Weights of a small mixture-of-experts language model, trained from scratch on English Wikipedia: 8 layers.
Below are experts of layer 5 (counted from 0) of a mixture-of-experts language model. Rows are named router (the router's row for the expert) and show model dimensions 0-127. Each number is 50 + 10 x the weight over its row's rms, rounded and kept within 0 to 99.
After each expert's rows: a language model's description of what the expert responds to. This comes from a sample of Wikipedia text that the model never trained on.

# expert 28
router:42 34 42 71 69 76 47 60 62 58 54 61 44 62 54 55 52 56 58 53 39 48 77 55 24 39 43 64 64 53 50 45 63 54 40 42 38 51 44 59 55 49 47 44 64 62 47 46 54 53 39 61 55 46 47 54 46 45 52 60 56 64 69 39 52 51 53 47 45 67 64 49 42 36 52 56 33 51 53 71 55 38 49 54 32 46 43 25 52 62 38 33 52 57 59 63 51 43 56 57 53 50 51 47 51 72 45 53 59 49 52 47 52 45 31 61 54 61 39 63 59 49 54 37 51 55 46 40
Description: Mid-word t/s fragments

# expert 13
router:36 53 47 48 50 46 50 53 72 49 22 50 51 64 72 51 52 49 62 66 36 43 70 41 41 44 34 53 59 50 40 61 40 61 48 45 50 34 50 56 62 41 52 28 68 50 40 48 36 75 50 55 47 48 30 59 22 56 46 53 49 58 49 44 46 44 48 52 53 55 46 49 51 55 65 62 45 59 53 52 51 40 50 72 38 37 58 53 44 64 56 35 62 42 49 65 42 39 50 63 52 56 54 43 62 54 47 55 54 46 53 52 67 39 44 72 44 61 46 54 66 64 49 47 48 56 47 48
Description: Digits and measurement units

# expert 37
router:53 43 28 50 52 39 52 63 49 35 29 61 69 57 49 55 50 68 61 58 35 42 59 39 29 48 37 55 63 52 38 55 40 59 47 49 48 50 47 72 49 47 41 43 76 46 38 54 47 51 51 54 48 40 31 53 37 29 47 61 58 61 49 49 48 45 43 56 52 65 56 57 52 40 49 45 37 53 56 43 46 40 36 50 44 52 57 40 40 67 42 49 58 46 61 62 34 50 74 54 72 39 54 45 52 56 40 39 62 47 45 53 68 41 39 52 50 68 53 55 59 56 58 41 44 41 33 56
Description: Named entity endings

# expert 19
router:34 44 36 58 66 44 58 50 73 53 54 62 55 64 59 56 48 63 52 61 31 44 66 41 43 42 42 65 53 52 29 49 40 75 33 47 46 57 46 50 60 39 37 43 49 62 43 43 46 53 48 69 44 31 52 52 46 36 61 52 57 54 55 48 34 48 56 53 62 75 46 50 51 44 64 47 37 50 61 51 60 53 47 61 47 41 47 52 31 57 53 56 53 46 44 48 43 47 61 57 49 53 46 41 69 55 42 39 50 57 61 59 60 34 44 63 47 68 52 70 62 57 72 37 42 46 40 42
Description: Digits ending dates

# expert 36
router:72 79 40 46 53 29 32 48 48 67 52 30 63 91 50 62 57 56 50 56 53 42 73 49 32 35 42 65 57 53 45 62 41 49 49 42 44 43 30 56 62 63 62 54 54 59 46 38 52 49 44 55 48 35 44 70 51 38 49 60 49 58 61 44 46 44 50 52 60 55 53 49 39 48 47 52 46 56 63 59 42 53 48 51 38 45 49 37 43 59 43 39 63 47 53 62 50 38 57 57 65 38 56 40 55 55 42 51 60 41 44 59 52 46 45 57 55 54 47 56 51 54 57 37 55 38 46 57
Description: Foreign-name syllables

# expert 22
router:58 24 48 52 42 50 45 52 56 47 30 59 55 65 62 67 53 71 58 62 35 49 78 58 47 31 55 43 42 48 48 50 42 48 38 48 35 40 39 46 44 57 60 30 53 53 44 39 49 53 40 57 69 42 40 61 45 48 39 63 69 65 64 50 52 34 40 65 59 42 35 47 48 37 55 59 31 46 61 43 37 43 46 44 32 52 44 50 42 42 39 41 49 55 49 60 37 44 47 62 62 50 56 49 59 54 44 57 63 50 63 59 58 47 30 64 47 59 55 41 50 64 55 45 42 55 46 46
Description: Mid-word syllable pieces

# expert 10
router:41 40 42 62 52 40 59 57 69 36 44 51 40 63 52 65 43 60 74 70 41 46 55 50 44 34 45 46 57 50 29 53 41 67 45 39 48 38 40 60 58 51 35 54 56 61 45 38 32 65 50 66 62 37 44 57 35 33 57 50 65 58 60 45 31 46 37 50 65 57 46 60 49 42 66 43 42 43 47 58 63 52 47 60 45 44 54 36 40 63 43 49 53 36 60 53 36 57 52 56 63 41 56 47 57 57 49 53 52 33 57 57 54 39 51 49 50 65 48 61 59 59 76 47 49 59 39 43
Description: Commas and list separators

# expert 38
router:47 42 36 50 54 46 58 48 51 31 44 51 56 56 72 54 54 62 72 61 35 43 54 43 34 40 29 56 68 65 40 47 39 66 47 44 35 51 43 61 52 52 53 51 72 45 45 41 51 51 51 52 43 42 26 47 31 48 42 67 54 71 67 45 40 44 37 51 56 62 50 59 58 33 50 44 40 49 58 37 41 38 44 57 38 43 39 46 43 62 38 50 56 47 50 55 35 49 64 54 61 55 52 45 61 67 47 43 69 40 44 45 71 45 40 55 58 58 46 58 55 66 49 44 46 45 37 56
Description: Noun endings and nouns

# expert 46
router:53 45 45 59 47 48 56 60 64 49 46 44 53 74 67 49 49 57 51 72 38 33 71 63 47 51 42 47 61 72 38 61 58 61 38 43 43 40 48 51 43 48 49 44 59 65 54 47 40 61 31 64 62 43 41 58 32 37 48 62 53 56 55 50 34 50 39 48 50 52 43 50 45 37 61 49 42 59 54 46 53 58 62 56 48 48 54 33 36 55 30 51 46 53 61 67 41 53 57 61 49 35 48 36 53 52 41 59 54 48 43 54 55 45 53 56 43 63 48 38 57 74 81 32 63 44 50 47
Description: Spaces before numbers

# expert 3
router:35 53 53 58 44 54 52 69 59 46 45 54 51 60 59 64 45 54 57 57 45 45 75 54 39 41 46 49 47 57 47 53 41 66 47 53 44 39 55 58 49 60 46 30 63 64 50 40 53 74 46 55 60 41 47 55 48 47 39 44 51 61 50 44 37 33 48 41 66 76 55 54 56 42 71 47 34 38 53 50 57 55 61 57 47 53 48 39 36 49 37 33 53 31 60 65 52 37 57 59 64 36 58 49 60 63 40 52 64 40 41 55 80 46 45 57 42 68 59 56 56 65 57 57 57 53 47 44
Description: Copulas and open parentheses

# expert 44
router:36 47 44 46 62 57 49 59 51 37 53 52 67 73 72 50 53 54 77 64 34 31 53 63 38 52 41 56 59 47 43 47 38 53 37 33 26 49 48 69 43 54 57 31 56 58 41 52 45 71 49 66 46 43 34 58 39 49 41 61 50 57 67 43 51 40 48 54 53 56 48 40 50 46 52 49 45 63 62 46 52 37 57 59 42 40 35 49 35 42 56 53 62 55 39 47 50 44 58 56 52 53 57 36 55 61 49 45 59 35 50 61 54 37 39 61 53 55 65 63 45 57 69 51 46 38 48 61
Description: Infobox and section labels

# expert 25
router:48 35 33 64 56 59 58 54 53 45 48 54 45 58 66 51 38 45 53 56 37 58 64 66 49 42 35 53 68 51 52 64 44 55 33 46 40 47 47 50 43 65 37 53 45 44 45 36 48 55 33 59 55 33 49 68 37 45 36 54 59 52 53 35 36 38 54 62 39 66 51 39 37 40 54 54 31 57 55 58 50 41 54 63 36 49 37 43 39 63 47 32 41 52 60 67 29 39 62 58 50 44 58 29 57 63 47 56 69 41 58 56 60 33 57 51 46 50 51 64 50 63 52 42 45 57 34 54
Description: Mid-word Latinate syllables

# expert 6
router:45 46 59 50 51 44 56 62 52 47 31 49 60 56 64 52 56 56 59 55 47 41 56 55 44 42 44 44 69 55 51 53 48 69 40 45 40 44 28 47 52 44 51 41 51 55 48 39 45 78 48 59 50 35 51 72 25 51 50 63 59 61 71 42 33 44 42 45 69 59 54 46 39 50 73 39 52 56 58 69 59 53 47 52 32 35 54 35 45 59 53 44 45 42 51 52 47 46 49 57 59 50 57 43 65 60 45 45 62 48 47 61 56 53 38 71 42 50 60 59 72 61 57 53 53 30 42 59
Description: Prepositions, infinitive to

# expert 20
router:51 50 44 56 58 61 55 57 74 49 35 45 40 69 64 65 54 53 63 63 32 39 57 43 37 47 40 62 54 60 35 49 52 53 36 39 47 43 47 62 39 49 48 36 53 69 48 45 42 64 38 72 60 46 50 64 41 38 41 50 58 51 68 53 52 35 51 48 48 50 47 48 42 41 58 47 31 51 54 50 37 57 43 57 45 53 40 44 40 65 46 49 48 50 61 55 53 41 49 63 77 50 53 38 74 56 46 56 55 49 59 53 58 32 32 51 42 48 60 61 63 59 65 43 70 36 39 50
Description: Line breaks and headings

# expert 7
router:51 23 37 61 44 77 52 54 61 45 24 61 57 72 56 67 62 57 64 51 42 54 73 64 34 32 38 60 57 33 47 56 41 53 47 55 48 49 42 61 51 54 50 39 45 56 54 31 50 58 49 58 58 33 49 60 54 40 38 61 47 63 56 62 43 51 42 49 56 60 56 49 33 42 54 42 50 54 62 59 47 55 43 54 48 46 44 32 47 49 47 48 57 41 43 61 39 43 54 65 66 44 59 40 63 52 30 54 58 47 62 56 57 51 52 58 56 49 49 57 54 51 66 49 49 52 54 27
Description: Mid-word Latin syllables

# expert 14
router:47 42 46 71 51 60 51 51 62 54 34 58 62 63 53 54 46 71 56 56 35 28 63 46 38 49 44 68 64 46 47 52 42 51 39 43 43 46 39 57 53 60 46 36 61 53 38 33 54 50 31 70 53 49 41 68 34 37 50 57 48 67 58 48 47 39 42 48 64 49 51 63 51 44 61 45 50 53 53 49 46 48 46 58 37 52 44 38 31 48 52 37 58 38 56 61 35 47 63 68 72 42 46 42 62 51 27 62 59 49 64 51 49 42 43 58 49 49 64 55 64 44 55 30 60 45 56 56
Description: Capital-letter word starts

# expert 24
router:35 47 54 62 55 51 54 52 74 48 42 52 48 60 63 61 40 54 50 60 37 45 78 46 42 51 50 63 61 53 43 58 34 66 38 59 40 35 43 72 34 43 46 35 62 59 51 48 51 74 37 59 52 40 45 64 35 42 43 56 52 44 44 52 37 47 29 51 54 48 48 45 43 51 56 52 44 54 59 46 44 51 67 63 42 32 54 47 30 52 46 48 51 46 49 70 47 41 56 57 57 42 53 42 64 53 41 64 52 43 44 55 58 28 38 59 35 57 41 52 50 75 58 39 51 52 40 47
Description: Coordinates and measurements

# expert 12
router:35 34 41 56 47 54 49 54 51 34 53 48 59 62 55 60 50 79 60 67 30 33 55 47 33 45 45 67 50 65 36 63 57 62 41 53 51 48 43 57 57 56 47 58 66 56 46 34 53 59 49 50 52 36 23 66 37 46 50 58 63 46 46 40 52 53 49 51 56 52 48 49 54 45 47 63 23 65 56 51 42 44 42 58 46 58 50 47 42 64 44 42 53 50 69 55 40 51 71 49 60 49 59 40 58 62 42 49 47 47 62 51 54 48 51 58 45 65 41 65 68 56 71 38 39 51 39 48
Description: Nationality and institution suffixes

# expert 17
router:52 49 55 55 53 61 54 61 64 38 43 49 55 67 62 52 53 50 50 53 38 34 54 46 36 49 51 63 52 45 28 44 45 70 41 45 33 42 52 53 48 43 39 39 54 66 39 42 40 68 35 68 58 46 49 69 33 41 35 50 72 61 60 47 47 33 50 53 59 55 39 49 51 47 55 42 32 47 50 53 40 47 56 46 49 52 46 48 34 64 36 49 49 40 46 55 44 51 63 56 72 33 47 38 63 64 31 51 49 44 56 41 52 43 33 53 46 53 65 49 56 71 72 49 58 37 41 40
Description: Line breaks before sections

# expert 0
router:54 38 39 59 45 46 55 63 61 38 43 43 56 65 75 58 42 50 60 72 26 44 55 39 42 40 45 55 53 55 23 63 49 50 39 46 38 52 44 60 54 49 50 31 52 61 37 49 50 56 39 67 54 43 29 53 43 43 55 55 43 58 47 52 35 41 58 61 54 64 49 54 60 50 61 50 30 50 58 58 47 57 54 64 52 40 52 43 38 52 38 46 44 44 53 59 43 52 63 59 48 50 53 21 59 53 40 57 52 51 47 56 62 35 44 76 46 55 52 59 68 63 64 34 46 44 47 48
Description: Digits in years and numbers

# expert 29
router:54 39 36 61 56 62 56 55 68 35 38 52 48 63 65 61 48 61 58 58 39 40 65 47 44 41 16 59 48 64 41 52 43 67 53 33 25 49 37 46 38 65 33 42 60 53 50 28 43 55 32 50 56 29 49 52 47 38 38 60 48 55 49 57 45 37 49 67 50 60 48 53 36 32 54 51 49 43 51 48 44 42 36 49 45 43 55 34 51 63 44 54 43 57 47 45 45 57 43 51 50 50 63 44 61 55 41 55 60 30 54 54 46 51 53 69 47 65 48 49 61 48 60 54 48 34 41 51
Description: Word-initial stems

# expert 8
router:39 27 31 56 57 50 44 52 68 59 42 57 49 62 58 69 50 68 57 65 56 50 58 53 35 50 37 47 76 80 38 48 46 63 46 52 45 44 49 52 39 56 41 58 61 60 54 49 39 68 45 42 47 40 36 66 52 41 30 75 62 49 54 42 47 35 51 48 60 73 52 51 54 64 42 50 50 47 64 46 48 49 46 44 47 48 52 35 51 60 39 49 46 54 55 56 43 45 43 61 53 37 56 32 60 67 45 56 61 41 59 49 59 45 44 64 62 51 46 41 49 54 58 60 52 43 39 50
Description: Possessive apostrophes and stems

# expert 34
router:37 39 49 61 60 45 50 63 68 27 41 50 45 72 53 62 46 68 69 75 46 39 56 50 41 47 41 51 60 49 33 43 51 64 40 46 50 38 45 55 60 62 33 54 58 62 48 48 36 69 55 61 47 39 38 60 30 36 52 59 66 51 56 47 38 47 34 54 59 53 51 44 41 47 65 38 41 46 47 51 58 41 56 61 40 38 44 48 38 58 42 38 57 49 55 45 39 52 49 65 57 29 51 39 53 54 55 56 60 34 62 55 63 29 46 64 52 64 57 48 53 49 61 49 53 54 51 42
Description: Mid-row table pipes

# expert 27
router:40 34 32 62 54 58 54 55 59 37 53 57 48 73 60 50 51 51 52 60 40 30 60 51 28 58 52 59 50 57 40 62 45 59 35 56 43 50 42 61 36 68 43 41 58 65 58 45 42 66 41 64 44 50 44 51 40 50 41 69 57 52 64 38 39 45 50 58 56 62 47 48 49 43 44 39 52 55 51 60 43 28 64 60 54 48 55 60 45 58 57 45 49 38 57 45 37 49 53 47 54 48 49 39 56 61 31 47 56 38 62 57 74 51 47 59 67 55 56 57 69 71 66 39 36 40 37 44
Description: Infobox field labels

# expert 1
router:57 45 41 50 52 55 51 79 61 45 51 41 54 59 47 72 62 64 62 70 47 35 64 64 47 56 50 51 59 50 43 52 45 58 54 35 56 40 40 56 43 42 46 40 56 53 37 46 50 49 47 63 48 28 36 61 44 43 50 50 70 66 59 47 31 47 47 57 61 71 53 64 51 51 54 49 33 55 56 62 34 60 48 46 54 36 46 54 33 53 51 48 63 38 54 48 34 44 67 53 57 34 44 44 54 56 53 53 69 41 68 70 55 56 39 54 48 74 51 52 65 53 57 39 51 44 41 52
Description: Foreign-language word pieces

# expert 43
router:43 39 42 68 55 54 61 47 61 54 40 47 52 70 70 57 57 55 55 64 37 41 67 45 43 53 32 45 56 59 38 66 47 58 39 38 34 35 46 69 39 42 38 37 57 49 50 43 39 62 35 59 51 47 25 56 44 47 49 59 49 62 53 41 34 42 40 54 49 51 39 49 43 59 54 52 36 57 47 47 51 49 62 47 51 47 49 36 36 46 47 49 55 43 57 66 42 52 54 69 48 24 53 36 65 48 33 61 53 57 53 48 67 40 52 65 45 63 52 59 61 56 72 50 60 43 49 55
Description: Leading number digits

# expert 40
router:46 52 48 52 59 41 53 67 75 30 40 53 63 59 65 58 54 58 60 70 41 48 48 54 35 31 51 45 52 66 50 55 47 48 39 32 46 43 46 46 55 40 54 42 54 60 54 33 31 52 47 57 53 34 48 77 37 50 50 59 59 60 55 32 32 41 50 45 58 60 60 48 42 41 64 51 39 59 69 57 54 55 41 53 41 39 45 42 40 64 50 41 48 53 57 43 55 55 60 61 42 42 46 43 57 63 53 52 61 47 55 63 61 38 47 75 39 57 58 61 63 51 70 47 43 35 45 52
Description: Prepositions and articles

# expert 32
router:39 53 27 48 54 58 54 51 74 36 39 57 57 64 63 61 41 60 62 67 36 30 52 50 39 35 34 48 62 64 43 69 48 56 30 36 42 52 45 56 46 54 51 49 56 67 51 34 58 48 40 58 42 38 29 60 50 45 58 58 46 64 47 43 55 56 44 49 58 62 59 59 41 38 54 48 39 55 44 44 32 55 46 49 36 52 50 40 48 61 52 47 61 42 62 46 50 45 65 65 68 52 56 38 55 59 49 53 57 31 62 50 61 48 49 45 60 63 51 69 60 70 54 40 47 45 46 52
Description: Nationality and descriptor adjectives

# expert 18
router:30 48 51 56 49 51 48 54 67 52 37 50 50 64 70 56 59 66 61 62 42 33 53 38 43 47 28 57 48 47 38 58 56 55 50 43 27 42 33 56 47 39 41 49 61 45 43 41 36 53 40 59 65 36 42 60 48 52 44 59 43 70 56 44 35 45 49 54 53 63 46 55 57 50 71 48 34 51 45 51 34 46 54 57 38 34 44 35 49 49 47 45 50 43 55 56 41 41 52 68 50 39 48 42 52 50 27 62 53 51 50 49 75 39 56 53 47 60 50 47 81 61 69 45 50 49 48 50
Description: Digits and count words

# expert 47
router:46 48 34 45 55 39 67 59 51 34 49 55 58 62 46 51 51 67 59 55 30 52 62 53 44 47 35 63 58 53 34 56 43 79 36 46 48 47 48 60 58 39 32 39 73 47 40 41 47 63 55 60 51 40 31 45 41 35 50 68 62 69 67 52 49 54 47 50 53 60 50 61 53 41 56 46 42 59 52 39 52 43 36 52 51 49 52 52 31 72 49 48 56 47 56 61 39 46 51 58 65 44 46 34 55 60 50 45 68 49 40 54 67 41 36 50 55 66 59 60 61 50 59 44 51 49 32 40
Description: Closing brackets and suffixes

# expert 4
router:39 34 46 72 65 68 47 52 58 56 48 57 69 61 56 48 49 52 49 55 45 29 57 57 56 40 27 45 50 45 39 58 47 52 50 49 56 53 30 46 60 61 48 33 43 64 41 39 44 70 48 53 52 39 48 76 36 27 44 52 46 72 68 49 35 45 40 53 70 59 57 50 51 46 52 47 42 56 48 59 54 52 45 66 53 52 47 40 35 62 36 38 59 55 48 53 52 41 59 56 49 45 48 45 58 62 43 62 63 48 57 61 63 46 57 65 58 62 56 50 63 57 65 50 61 41 35 51
Description: Word-piece openers and in

# expert 26
router:50 28 39 62 41 69 50 55 74 40 33 58 47 73 73 50 42 59 57 56 48 33 70 61 36 27 44 53 47 54 49 43 35 69 52 46 42 50 35 49 53 51 50 56 51 67 36 42 38 58 46 64 51 46 35 66 47 43 45 74 66 56 59 43 42 42 47 46 66 58 53 52 57 48 54 47 48 48 57 65 40 49 46 61 30 46 46 38 51 64 39 52 52 46 51 66 42 65 38 56 53 54 49 42 62 62 42 58 57 45 44 54 58 54 54 45 53 50 56 59 47 49 57 44 50 31 39 55
Description: Word-initial consonant pieces

# expert 30
router:42 38 50 49 61 58 53 55 54 34 50 38 43 72 51 66 39 56 63 70 48 38 64 44 36 50 35 59 64 54 33 51 43 57 41 36 35 32 40 54 45 47 33 38 47 65 51 52 48 50 38 51 50 37 38 65 33 40 48 55 72 46 58 39 27 36 49 52 63 63 48 51 49 45 64 53 38 44 60 64 56 57 49 63 41 33 44 49 51 49 46 44 42 53 57 57 37 52 49 53 46 40 60 42 58 61 50 55 61 35 61 59 46 42 51 62 43 70 66 55 54 48 57 60 60 44 35 37
Description: Table and list markup

# expert 15
router:33 39 40 71 53 58 46 68 67 51 28 47 40 61 49 54 51 62 54 55 44 43 64 55 42 37 44 45 66 44 25 57 46 66 52 47 46 53 38 54 53 38 46 53 54 62 53 42 34 56 47 69 57 40 50 65 49 45 38 61 49 51 72 27 46 39 52 45 56 50 54 46 49 42 55 42 44 63 56 50 60 38 50 44 47 38 43 47 46 52 42 35 41 51 45 73 52 40 54 56 70 31 61 52 56 58 39 71 56 32 62 40 54 49 44 54 36 57 46 65 56 56 60 39 62 48 58 56
Description: Inner consonant fragments

# expert 31
router:38 29 38 56 63 58 49 64 74 36 35 57 68 75 49 43 45 56 61 61 30 38 60 44 33 34 37 56 60 51 50 60 52 61 46 34 46 43 51 64 47 61 39 37 60 63 32 33 46 56 54 52 47 20 43 68 50 44 50 59 49 54 48 37 51 48 42 51 49 70 54 39 56 44 52 67 49 55 55 39 43 54 49 60 42 45 53 40 50 64 30 51 61 56 50 49 45 54 60 61 49 50 60 38 52 59 44 48 62 41 45 47 51 43 41 47 55 57 44 56 61 48 66 40 53 54 45 58
Description: Institution name nouns

# expert 2
router:54 36 54 47 48 41 59 55 55 45 41 46 50 58 72 60 43 56 60 49 29 51 50 38 44 42 42 56 72 61 28 46 51 77 44 43 43 49 36 72 54 42 41 48 74 65 56 54 50 56 43 58 58 36 56 55 43 36 46 50 58 53 58 49 43 38 36 51 64 62 45 46 57 43 65 35 47 56 72 61 50 52 48 58 42 37 43 44 43 55 34 42 55 51 59 63 35 45 48 52 59 44 58 48 57 47 44 47 52 39 63 46 65 44 41 55 46 58 65 61 63 67 70 42 49 40 39 62
Description: Clause boundaries, connectives

# expert 39
router:44 29 45 69 48 55 35 61 47 46 33 65 60 59 50 65 45 75 54 48 44 30 80 48 36 42 33 53 55 46 46 46 62 52 35 37 59 45 45 48 48 46 41 52 58 64 47 38 53 58 36 72 49 48 39 57 47 51 39 61 58 59 58 43 42 40 54 47 67 56 52 58 49 52 58 61 47 50 61 57 39 44 48 51 49 48 41 52 39 77 48 49 59 53 56 55 51 41 60 53 61 23 53 40 63 45 49 48 54 43 56 62 60 45 52 64 52 56 49 52 56 48 75 33 52 54 51 63
Description: Foreign name syllables

# expert 5
router:38 62 46 45 41 63 57 59 74 40 37 66 65 72 52 56 52 48 58 56 39 33 66 62 41 46 45 55 65 43 48 50 49 64 19 42 43 32 49 64 51 40 47 36 70 51 44 43 47 60 51 69 51 49 35 67 47 43 37 69 41 64 47 48 49 38 43 53 57 55 44 47 50 38 63 49 48 59 43 53 56 36 53 46 36 42 49 56 31 53 54 46 52 39 48 58 42 39 52 62 55 39 57 39 55 68 44 43 55 29 44 50 57 35 49 62 59 64 57 53 56 46 55 41 51 46 43 50
Description: Table codes and abbreviations

# expert 9
router:43 47 38 52 62 51 58 56 62 45 33 44 61 56 73 51 51 57 68 53 53 39 60 48 44 46 47 52 56 51 40 72 54 61 30 39 31 43 48 43 42 50 52 51 66 59 58 29 44 52 53 49 62 40 40 50 33 44 33 59 61 54 61 29 43 36 43 36 61 51 51 44 55 43 65 37 33 61 60 52 55 42 54 62 42 31 46 45 45 56 44 49 52 47 62 52 50 46 57 54 57 47 54 41 52 68 49 41 66 50 47 61 68 41 52 76 34 49 65 49 62 52 52 32 66 41 46 58
Description: Narrative verbs and pronouns

# expert 42
router:37 51 40 57 68 65 55 55 59 44 51 54 51 60 69 65 49 59 66 58 46 50 48 56 39 31 34 41 54 59 41 54 48 48 36 32 32 41 41 53 40 46 49 43 72 64 55 38 48 52 40 53 51 37 33 57 39 51 44 47 56 64 55 40 36 43 34 53 70 67 53 40 52 43 63 40 29 52 63 59 48 47 66 53 39 38 41 44 48 53 34 40 52 46 57 44 44 42 62 53 62 39 63 47 52 63 47 63 54 49 49 64 65 33 49 65 43 65 63 62 55 64 52 45 51 49 45 56
Description: Articles and determiners

# expert 33
router:49 32 42 55 50 49 41 70 51 29 32 51 61 57 46 68 53 62 63 59 47 40 68 57 41 40 40 49 60 46 32 72 53 59 37 39 63 39 41 59 43 39 45 47 56 49 51 42 51 50 56 50 55 33 39 56 37 40 40 53 68 56 57 39 48 55 52 66 50 66 50 41 42 49 42 57 29 55 55 53 47 46 47 44 51 37 53 48 39 72 48 51 62 49 54 57 40 36 70 55 65 41 49 31 53 45 49 48 64 50 55 49 72 44 38 51 55 68 55 51 56 46 70 34 48 45 36 53
Description: Personal name pieces

# expert 35
router:42 43 46 64 47 48 54 56 62 47 42 53 61 61 54 59 55 49 60 69 39 38 63 55 34 50 53 58 51 71 47 51 51 56 43 50 43 28 40 57 33 51 44 45 65 49 48 37 38 49 34 63 63 42 42 62 49 37 42 50 46 69 57 51 36 43 48 36 61 54 48 59 45 50 57 45 42 40 50 50 35 60 48 47 45 52 53 39 46 53 39 23 56 36 55 66 45 28 61 64 51 34 48 30 68 65 33 54 58 42 45 49 57 47 41 50 45 61 57 47 74 74 59 51 57 48 45 49
Description: Hyphens and punctuation joins

# expert 11
router:46 53 52 59 42 58 51 57 57 49 32 50 55 59 55 56 59 62 59 52 29 44 65 66 43 45 43 44 64 60 40 60 47 64 50 41 45 42 42 61 50 50 49 41 57 68 48 48 39 72 41 62 65 34 31 49 45 42 39 64 64 62 59 48 28 42 45 35 54 48 37 45 48 36 53 39 47 52 62 68 54 50 57 52 57 48 48 43 27 58 46 45 49 40 67 63 47 55 52 61 54 45 57 21 54 53 46 46 58 54 50 67 56 49 45 74 39 72 65 48 64 51 59 45 57 49 44 53
Description: Spaces before numbers

# expert 41
router:52 52 49 64 51 49 61 67 76 49 53 61 58 72 65 59 45 64 61 66 28 44 54 43 45 38 43 48 45 65 38 43 51 55 36 52 52 36 51 54 52 42 46 50 55 59 50 30 36 62 47 63 43 48 51 60 49 40 52 55 50 61 69 40 42 46 44 44 65 59 51 62 41 37 52 49 35 50 59 44 50 55 43 63 41 50 55 46 29 55 56 39 44 52 56 55 58 55 52 64 68 26 65 41 58 44 54 50 48 54 46 71 57 32 43 50 36 57 55 66 61 57 65 45 56 44 34 40
Description: Heading and table markup